Weights of a small mixture-of-experts language model, trained from scratch on English Wikipedia.
Size: 8 layers, width 160, vocabulary 2605.
Training: a variant of Adam for the experts, 685M tokens, 5224 steps.
Below are experts of layer 5 (counted from 0) of a mixture-of-experts language model. Rows are named up (a neuron's input weights, with its number) and show model dimensions 0-159. Each number is 200 + 30 x the weight over its row's rms, rounded and kept within 0 to 999.
Before each expert's rows: a language model's description of what the expert responds to; "gets" lists some tokens that make up at least twice as much of what it gets as of all text. This comes from a sample of Wikipedia text that the model never trained on. Tokens count by the router's weight.

# expert 14
Description: Mid-word fragments. Middle word pieces followed by endings like -ed, -ing, -er, e.g. Ass-um-ed office, acknowled-g-ed, att-ribut-ed, ent-ran-ce.
gets: "in", "e", "u", "ot", "as", "ann"
up0,190,223,161,212,183,220,154,228,170,205,205,178,244,210,215,237,206,220,189,198,172,178,183,213,202,240,204,199,170,227,210,199,211,160,223,205,207,191,188,220,183,213,222,223,159,219,253,213,234,218,154,218,172,230,190,189,192,213,218,155,223,111,182,243,214,168,209,237,214,207,163,205,268,228,271,229,248,169,185,210,227,207,197,189,197,220,180,160,196,212,211,249,186,197,258,167,147,174,185,201,211,213,192,245,188,188,221,210,181,250,191,233,155,204,226,191,156,123,184,203,262,150,211,165,175,214,211,174,253,211,186,187,227,264,151,222,208,182,237,191,209,186,213,199,253,131,195,117,200,195,148,192,202,215,123,227,179,184,201,195
up1,211,281,156,215,195,209,230,135,153,209,223,220,210,264,191,188,203,220,204,212,177,162,231,184,193,165,197,199,225,264,194,225,265,174,180,188,227,185,188,222,197,167,193,228,183,209,180,263,170,160,165,262,183,234,200,190,204,164,211,185,197,211,214,186,211,159,194,143,230,182,237,232,215,221,216,202,189,216,229,218,162,285,224,185,162,175,172,199,238,272,218,279,180,175,225,207,162,179,205,192,239,244,219,193,234,219,237,194,164,211,236,223,224,199,195,161,217,208,181,143,270,214,204,205,199,237,265,171,220,187,209,243,223,191,261,224,209,189,214,233,209,197,181,161,213,145,173,210,181,229,202,200,202,209,167,175,217,184,210,213

# expert 34
Description: Clause and entry openers. Connecting words and sentence or list-item starts in biographies, e.g. However, During, After, born, by:, star-ring, list dashes, son of.
gets: "-", " of", " by", "ed", "ing", " that"
up0,175,227,152,157,176,202,168,215,155,216,223,227,184,210,176,187,207,144,225,196,205,211,156,167,199,205,190,181,211,205,217,168,203,155,194,127,169,151,247,203,177,232,190,199,197,196,185,200,222,147,214,203,157,231,200,204,159,181,180,176,161,223,190,142,256,147,202,233,257,220,176,178,178,194,230,194,220,156,222,211,202,171,195,176,200,158,209,250,203,281,181,205,174,189,210,204,194,181,146,204,190,212,172,232,181,188,233,217,191,181,215,226,144,201,216,239,209,193,174,164,265,136,220,209,220,270,196,142,179,147,161,254,154,212,172,236,161,250,249,212,234,177,227,202,231,211,176,166,233,189,162,207,203,230,193,199,160,223,210,224
up1,174,205,195,255,201,229,206,189,200,218,210,163,233,228,201,250,186,161,215,182,117,221,247,205,213,216,146,190,194,220,157,252,175,221,218,200,180,175,131,253,177,210,244,208,160,203,165,177,200,196,234,214,145,202,176,214,160,228,204,203,210,172,212,144,244,217,194,184,226,198,171,212,101,179,196,167,196,163,193,262,162,238,198,140,178,152,242,225,199,216,244,189,193,187,161,131,176,207,239,151,190,230,234,199,214,172,197,220,187,250,212,185,191,167,181,208,229,181,213,186,232,196,167,200,176,208,246,173,225,250,173,246,186,235,234,179,239,178,215,232,197,226,180,190,157,184,178,202,235,163,172,215,169,238,219,179,187,228,191,211

# expert 8
Description: Sentence-ending punctuation. Periods, closing quote-periods and line breaks ending sentences or table rows, often fused with a word ending like ation., ers.
gets: ".", "\n", "|", "s.", "-", "es."
up0,224,209,128,228,254,203,173,281,149,246,227,232,186,216,173,231,221,217,198,193,216,223,267,215,206,200,195,235,169,184,163,201,194,168,247,239,175,144,177,190,164,132,213,255,221,180,193,180,217,244,189,204,194,180,273,195,172,190,156,198,222,202,162,218,189,204,192,160,190,190,213,218,227,232,190,220,176,250,232,246,235,200,159,187,164,201,217,170,176,169,154,185,160,191,192,165,179,195,185,219,195,221,236,212,259,240,213,209,218,207,187,205,204,207,193,243,170,229,206,244,165,237,205,245,196,203,157,168,161,194,241,204,203,209,189,212,148,173,172,188,227,320,186,215,185,194,186,142,203,195,167,212,204,207,189,198,218,207,170,215
up1,135,186,135,214,177,178,237,217,216,216,169,191,175,164,197,262,289,204,234,185,186,177,171,173,222,179,170,238,203,130,231,230,155,193,197,191,217,175,162,253,253,183,183,196,211,226,224,147,179,231,218,172,184,207,160,195,191,233,214,202,145,205,165,171,236,198,208,110,162,226,228,183,227,241,215,210,192,194,199,202,234,190,226,204,172,215,235,213,147,161,207,174,206,189,198,217,178,243,227,143,169,217,241,187,187,181,228,207,145,229,190,195,227,149,196,200,191,218,242,171,207,230,194,205,174,163,227,209,211,184,246,262,148,209,245,196,201,184,208,152,205,240,219,179,212,175,215,207,187,191,168,202,144,233,172,228,182,248,203,224

# expert 30
Description: Dates and years. Month names, year prefixes like 201 and 202, and commas after day numbers in dates, e.g. June 23, 2022; 13 August 2023.
gets: ",", " 201", " 202", " March", " 200", " 199"
up0,169,163,188,198,176,200,211,191,139,249,136,202,174,182,245,138,255,177,211,236,201,200,249,199,212,206,265,210,150,193,226,138,138,174,198,187,191,228,155,221,180,177,221,194,164,232,212,176,182,136,187,234,180,123,194,220,181,206,186,200,160,173,178,236,200,187,163,215,171,156,227,186,236,231,224,209,200,228,167,230,187,236,187,174,189,253,223,133,134,190,215,195,188,197,241,227,201,238,217,228,220,218,208,233,189,174,254,189,187,193,216,216,161,245,185,227,174,212,178,137,204,201,242,186,245,216,266,202,168,202,210,247,225,153,184,228,197,232,217,214,226,230,189,177,196,202,152,181,199,186,192,199,228,194,176,175,227,224,162,179
up1,218,183,197,182,153,196,229,222,167,241,225,211,212,175,158,210,258,189,206,141,138,231,156,195,206,126,153,180,234,216,273,226,194,159,149,196,193,176,179,214,167,167,197,221,209,192,173,165,227,141,211,205,254,186,176,211,248,200,236,231,204,258,226,147,215,211,182,202,177,206,150,211,184,180,253,216,198,213,196,210,168,166,235,199,143,174,174,224,162,228,189,226,253,181,249,164,203,212,210,146,191,184,214,191,205,169,197,161,208,246,195,218,189,172,210,189,196,212,233,209,226,180,255,270,151,202,234,205,190,186,190,227,238,209,209,206,155,175,232,213,219,225,191,188,189,140,247,176,248,221,192,195,207,142,210,203,217,211,242,165

# expert 37
Description: Quoted titles and table cells. Tokens inside quoted song or work titles, in music or discography tables and reviews, such as "Do You Believe in Magic", pipes, "The".
gets: " |", " \"", "\"", ":", " –", " of"
up0,189,225,136,93,199,231,188,220,140,266,199,198,194,230,211,187,251,177,203,218,183,220,210,240,165,237,189,204,193,188,231,205,199,139,218,206,197,206,162,228,177,218,192,190,194,176,239,211,179,164,174,204,171,173,203,234,169,216,197,160,175,180,192,175,197,224,197,193,243,264,226,220,230,223,196,214,203,203,214,172,215,229,147,225,189,229,183,204,192,218,176,170,181,182,203,167,200,190,217,241,237,243,188,241,209,246,258,158,187,197,216,204,193,246,232,179,144,194,164,214,155,165,239,161,156,248,192,187,243,159,194,236,238,192,186,295,195,186,247,216,228,212,222,195,245,157,178,190,245,188,156,232,178,166,231,228,221,212,168,189
up1,208,229,113,236,265,236,178,206,167,219,183,172,186,192,211,190,225,185,215,139,179,189,208,210,170,159,165,195,170,225,192,245,193,194,207,209,209,209,160,261,228,149,171,141,163,197,219,146,206,225,222,205,207,205,157,181,213,187,244,172,131,232,175,158,210,185,209,150,209,200,227,206,178,171,269,207,193,224,194,194,205,171,173,198,186,217,231,213,216,275,204,184,210,186,200,220,196,227,202,175,205,230,181,238,245,247,199,141,153,186,194,238,205,205,242,169,219,231,202,128,256,232,217,217,192,229,216,188,208,200,217,202,176,135,237,213,214,197,243,197,195,214,217,251,158,158,180,212,256,194,166,228,243,266,196,191,198,198,204,219

# expert 9
Description: Line breaks in lists. Line breaks ending infobox list items, table rows or headings, plus heading markers such as == and ===, e.g. after Publisher: Nintendo.
gets: "\n", "==", "===", " =", " ==", " ==="
up0,163,213,164,198,155,206,227,233,168,240,147,220,173,186,211,204,237,194,174,190,204,217,180,196,177,237,160,280,198,173,188,231,242,200,219,183,233,229,221,188,253,204,208,195,184,208,201,192,171,214,156,140,210,259,216,205,236,232,174,192,201,176,189,207,201,159,176,212,252,230,229,166,222,227,213,219,250,206,133,181,247,210,166,151,199,171,217,218,171,255,230,192,174,191,253,206,128,207,190,152,180,241,223,194,221,245,196,187,192,145,230,182,149,240,197,189,166,192,230,218,178,182,239,179,199,238,215,260,217,169,213,196,237,193,155,173,134,199,232,188,219,199,171,185,242,178,188,141,198,142,195,235,200,191,193,195,166,210,148,234
up1,193,214,214,159,213,206,233,203,195,174,190,209,219,208,164,156,220,203,165,192,204,183,208,174,258,164,204,184,201,166,271,222,260,178,204,272,243,162,185,185,212,175,205,126,184,232,173,217,260,165,206,182,231,210,165,177,196,178,188,179,191,194,218,227,242,212,219,188,164,283,194,219,187,193,205,188,206,189,225,249,194,212,248,239,165,234,156,232,257,198,209,231,188,182,170,192,170,183,238,193,224,191,192,227,241,221,166,169,220,158,200,241,196,172,207,226,213,222,210,164,215,215,166,231,149,184,286,165,243,170,172,182,157,210,163,211,206,160,222,228,246,211,154,243,199,159,209,241,150,256,181,173,190,197,157,176,210,216,185,223

# expert 16
Description: Section-break line starts. Blank-line breaks before headings like == Early life ==, table rows and new paragraphs, plus first letters such as wh, Th, f.
gets: "\n", " f", "==", " h", "i", "==="
up0,189,194,174,195,220,203,173,177,137,206,212,220,199,232,199,249,207,193,201,209,202,192,99,219,235,186,224,215,207,200,193,200,204,177,238,163,199,213,194,215,157,240,217,268,235,217,207,167,140,185,153,179,200,228,193,223,253,211,169,116,143,192,183,229,162,197,159,246,175,186,203,176,201,227,201,246,211,128,205,157,230,213,195,185,176,143,199,227,195,219,181,190,175,191,218,251,226,230,199,185,189,212,218,166,208,200,187,203,193,248,201,215,199,205,194,120,220,133,242,208,144,199,211,157,232,203,220,190,190,173,183,239,235,232,164,204,228,168,192,164,221,216,219,232,220,204,203,237,214,135,234,216,179,209,110,196,209,224,180,221
up1,162,255,179,239,210,190,169,231,213,218,245,171,159,189,181,242,150,242,226,177,164,239,160,219,224,172,216,222,215,210,236,208,189,143,193,173,188,174,165,234,165,171,188,174,219,208,141,174,248,159,224,253,250,179,173,212,245,221,194,168,130,203,224,207,246,229,195,200,219,198,158,215,185,189,220,188,205,150,249,252,240,174,193,240,169,198,195,231,197,216,178,239,199,180,175,225,161,226,209,206,209,158,251,160,212,218,177,139,121,177,198,227,191,187,197,200,200,238,175,149,232,207,179,196,170,213,194,247,236,223,126,221,207,225,202,199,149,218,215,216,173,224,158,186,203,198,226,190,233,217,192,207,153,182,198,245,225,190,151,202

# expert 31
Description: Digits in numbers. Single digits after a thousands comma or inside years and money amounts, such as $6,875, 1,900, 1905.
gets: "4", "l", "5", " th", "8", "0"
up0,190,221,144,204,164,171,195,188,163,219,176,213,200,195,128,153,209,147,183,171,255,254,189,257,230,273,201,231,198,221,232,216,251,132,234,162,201,227,196,210,173,159,204,168,185,221,218,206,199,154,215,206,206,214,228,201,226,226,183,167,190,181,167,182,192,154,204,235,209,224,264,208,247,219,242,184,203,205,225,214,217,160,174,223,181,220,146,183,242,220,199,233,162,201,223,201,243,200,179,191,234,147,211,168,171,204,190,206,169,214,204,177,194,213,217,181,193,163,266,176,259,178,186,184,206,244,226,177,222,208,194,240,224,210,150,157,243,233,205,234,194,204,207,232,233,158,189,173,241,196,149,239,137,211,178,188,170,264,191,184
up1,173,212,207,219,212,205,141,161,179,192,200,210,199,238,157,221,204,223,191,167,209,201,195,164,231,136,240,264,216,165,192,228,149,195,148,251,197,160,141,256,242,205,188,174,235,183,196,226,238,244,210,213,228,208,148,205,241,190,193,159,201,227,232,149,198,177,234,202,222,242,207,177,234,198,204,184,182,220,214,246,172,197,206,245,191,168,169,240,154,197,245,172,189,189,165,235,161,188,216,183,187,194,224,150,194,226,192,149,163,195,133,182,190,199,200,189,139,186,205,167,219,233,221,176,210,170,193,238,185,186,212,223,252,197,197,191,198,210,222,203,240,265,134,274,219,191,239,216,236,178,180,178,171,205,126,207,169,211,201,188

# expert 10
Description: Counts and numbers. Cardinal and ordinal numbers, spelled or digit pieces, in records, measurements and tables, e.g. three, five, 12-4 record, 8-0 kilometers.
gets: " 4", " two", " one", " 5", "th", " 3"
up0,217,163,188,188,202,239,178,251,151,136,194,256,196,237,211,216,217,134,201,173,214,180,204,218,184,228,192,196,197,197,224,223,213,155,244,178,232,241,197,229,132,192,253,244,180,164,196,217,157,237,175,183,174,196,188,200,200,177,243,191,214,181,216,206,230,203,172,188,203,194,211,181,215,228,235,277,171,226,189,211,235,194,216,160,219,141,153,189,214,210,158,192,148,206,244,251,218,195,249,211,227,185,176,228,178,202,231,225,197,191,199,232,191,205,258,175,203,165,232,200,194,162,199,170,207,228,228,242,173,218,254,236,175,227,158,241,169,162,168,177,187,186,240,238,235,166,203,185,213,248,109,207,182,235,203,192,171,185,142,236
up1,163,255,198,230,149,167,245,214,182,183,177,228,182,203,212,163,224,257,226,161,144,166,238,221,240,197,197,163,193,169,206,212,161,145,224,196,216,191,166,193,163,197,184,234,232,189,164,170,201,179,187,227,236,218,182,192,224,203,178,199,131,223,210,227,205,196,167,160,193,227,204,225,194,177,157,276,187,220,213,228,184,151,229,244,174,167,216,186,223,239,225,220,238,165,165,233,190,225,230,202,226,222,169,238,235,199,213,156,159,210,202,218,223,240,211,162,205,186,242,201,210,220,277,203,157,231,252,203,180,122,176,224,171,207,182,249,215,213,203,214,208,188,152,207,148,138,194,171,210,162,199,239,240,228,189,171,175,216,152,187

# expert 35
Description: Infobox section headings. Line breaks and heading words in infoboxes and sports biographies, such as career, Career history, (aged, and coordinate prime marks.
gets: "\n", "′", " career", "|---|---|---|---", "^{", "istory"
up0,241,215,180,147,138,206,145,224,199,186,190,230,190,216,174,146,187,186,185,204,216,215,196,157,211,231,217,137,218,244,229,226,240,163,226,198,198,220,196,219,175,208,204,198,238,221,164,223,212,236,200,211,173,203,219,214,214,261,174,211,159,199,174,213,235,182,150,198,272,209,149,211,195,207,207,226,203,183,185,197,269,215,216,163,179,133,222,200,165,249,222,196,144,206,161,224,188,207,235,232,181,202,244,226,160,232,195,188,190,188,235,236,202,191,171,265,185,128,173,204,233,215,243,170,256,201,191,192,248,197,227,215,203,264,207,220,187,238,240,204,250,145,207,194,268,167,193,137,231,191,173,208,162,197,186,217,195,211,211,219
up1,193,216,162,212,251,185,208,181,189,216,197,148,114,211,233,218,208,184,263,164,180,171,187,174,212,169,171,222,205,191,250,224,191,247,206,186,236,172,111,192,250,189,178,153,188,191,221,197,220,160,224,238,205,223,165,224,185,237,200,207,228,203,212,230,191,132,185,123,160,232,203,213,180,223,209,189,233,240,240,213,195,217,211,252,172,188,217,248,260,223,183,207,227,176,155,169,189,221,187,180,240,229,185,230,237,212,139,148,213,207,194,182,205,191,176,221,223,214,202,175,227,163,173,188,196,183,228,178,192,251,185,228,181,215,194,202,178,183,200,203,167,265,130,234,193,185,197,202,186,258,206,199,266,189,202,261,232,220,181,197

# expert 26
Description: Short starting pieces. Initial letter pieces such as c, d, st opening words or list fields, plus row numbers in tables, e.g. St-ory by, c-ycloalkan, |18|.
gets: " c", " d", " st", " St", " D", " C"
up0,184,209,196,188,165,212,187,183,183,237,174,235,123,228,155,172,211,181,190,200,169,212,216,188,209,218,177,219,171,209,214,250,179,139,193,195,217,206,195,166,238,157,207,256,180,205,206,194,247,167,224,178,222,167,218,205,208,181,170,170,180,212,215,231,197,180,213,203,197,231,169,195,228,209,274,238,113,258,230,168,216,270,182,206,202,185,223,202,175,227,140,207,187,199,192,174,168,197,207,214,256,175,170,208,232,263,228,212,174,249,230,228,225,223,204,208,235,191,275,183,240,157,210,207,170,220,224,194,195,244,203,229,293,192,157,206,191,174,213,181,199,200,211,230,243,147,210,177,266,182,158,234,180,209,157,202,238,198,187,190
up1,190,190,196,208,162,198,223,203,197,210,194,179,217,229,231,196,253,244,169,208,217,128,191,256,194,202,211,191,226,162,209,223,217,178,255,190,197,224,144,218,191,175,171,141,114,215,195,223,236,173,208,192,168,253,186,231,158,211,237,204,202,176,194,211,240,244,217,183,202,207,216,227,199,184,165,194,163,222,166,198,239,185,173,186,165,192,234,194,195,229,227,271,182,193,175,205,196,228,285,164,204,189,188,207,161,241,228,183,193,227,176,232,134,225,191,163,219,216,216,186,152,283,176,196,205,201,212,156,199,245,206,206,186,250,216,223,219,171,190,244,225,166,233,243,194,232,226,252,236,202,133,239,176,162,241,198,201,245,181,186

# expert 7
Description: Location prepositions. Prepositions and commas after a place or institution name, mostly in, at, from, of, as in "University of Konstanz in Germany".
gets: " in", " of", ",", " at", " from", " to"
up0,199,250,177,230,224,235,206,182,183,215,249,130,248,224,136,164,163,198,240,210,197,195,211,193,236,216,231,238,209,224,205,207,195,221,222,180,205,234,215,251,155,201,158,201,208,200,207,233,159,220,177,214,167,183,211,146,171,179,170,169,191,210,156,172,187,211,205,175,211,232,173,220,183,228,215,233,229,167,187,210,167,160,219,170,207,182,196,176,222,132,212,226,238,196,231,185,171,166,232,183,218,177,181,234,276,164,250,153,180,258,141,205,238,207,154,187,168,173,198,234,207,179,207,174,156,224,192,197,195,238,199,209,213,172,187,159,176,223,205,209,170,215,197,248,229,143,244,167,216,219,197,199,150,147,146,200,202,186,113,169
up1,205,194,185,255,170,219,213,219,167,249,146,260,145,210,188,243,298,182,218,206,225,184,267,178,178,167,148,243,198,214,233,245,226,200,193,220,176,185,207,231,217,171,202,192,167,246,221,196,204,171,233,173,217,190,193,262,237,204,235,184,200,177,214,208,187,204,180,210,250,194,238,219,224,204,178,229,204,235,184,218,202,242,233,269,188,219,200,298,224,241,189,217,190,196,195,207,185,190,212,194,207,202,202,182,161,159,131,142,205,193,224,150,174,208,198,163,201,181,248,207,203,219,199,247,208,180,188,226,226,217,205,210,197,177,223,172,163,198,228,194,205,260,189,197,221,209,161,224,224,197,225,248,252,237,159,169,200,235,199,259

# expert 33
Description: Conjunctions and linking words. Clause-linking function words in running prose, mostly and, plus as, to, with, while, but, or, so, who, often after a comma.
gets: " and", " as", " to", " with", " or", " by"
up0,185,214,187,219,228,170,159,179,145,224,227,232,200,209,144,182,279,188,207,186,196,171,196,215,196,227,242,205,189,190,205,153,202,169,235,213,295,221,210,193,173,212,184,211,199,212,189,192,192,243,212,230,232,199,211,209,174,197,208,210,213,219,184,231,197,143,197,203,228,198,173,132,256,239,148,231,193,228,172,245,262,197,254,194,226,181,193,245,150,227,193,218,169,200,207,224,164,241,176,271,239,146,240,221,175,224,220,167,204,233,196,236,205,224,211,182,184,149,211,203,203,181,184,155,186,193,244,210,233,174,212,199,253,216,167,211,238,233,187,193,236,230,236,250,219,298,231,151,198,203,212,211,210,209,180,201,212,224,156,211
up1,184,208,171,201,209,230,212,143,188,185,214,245,200,203,185,221,186,252,156,204,237,159,168,183,185,206,215,198,194,202,244,289,194,231,219,160,235,172,169,261,212,172,180,179,211,230,159,174,196,213,233,235,169,259,162,171,193,174,179,209,169,204,225,171,190,105,197,207,265,161,181,199,159,212,207,149,170,209,199,247,229,218,194,247,234,170,255,219,188,237,204,203,181,196,184,203,172,195,242,128,197,193,201,217,201,168,167,195,188,247,224,211,196,216,167,195,168,202,165,185,254,263,237,145,234,151,260,224,207,177,169,235,197,245,237,196,163,178,183,248,217,217,188,209,219,204,222,176,192,204,183,189,185,195,228,200,209,170,156,205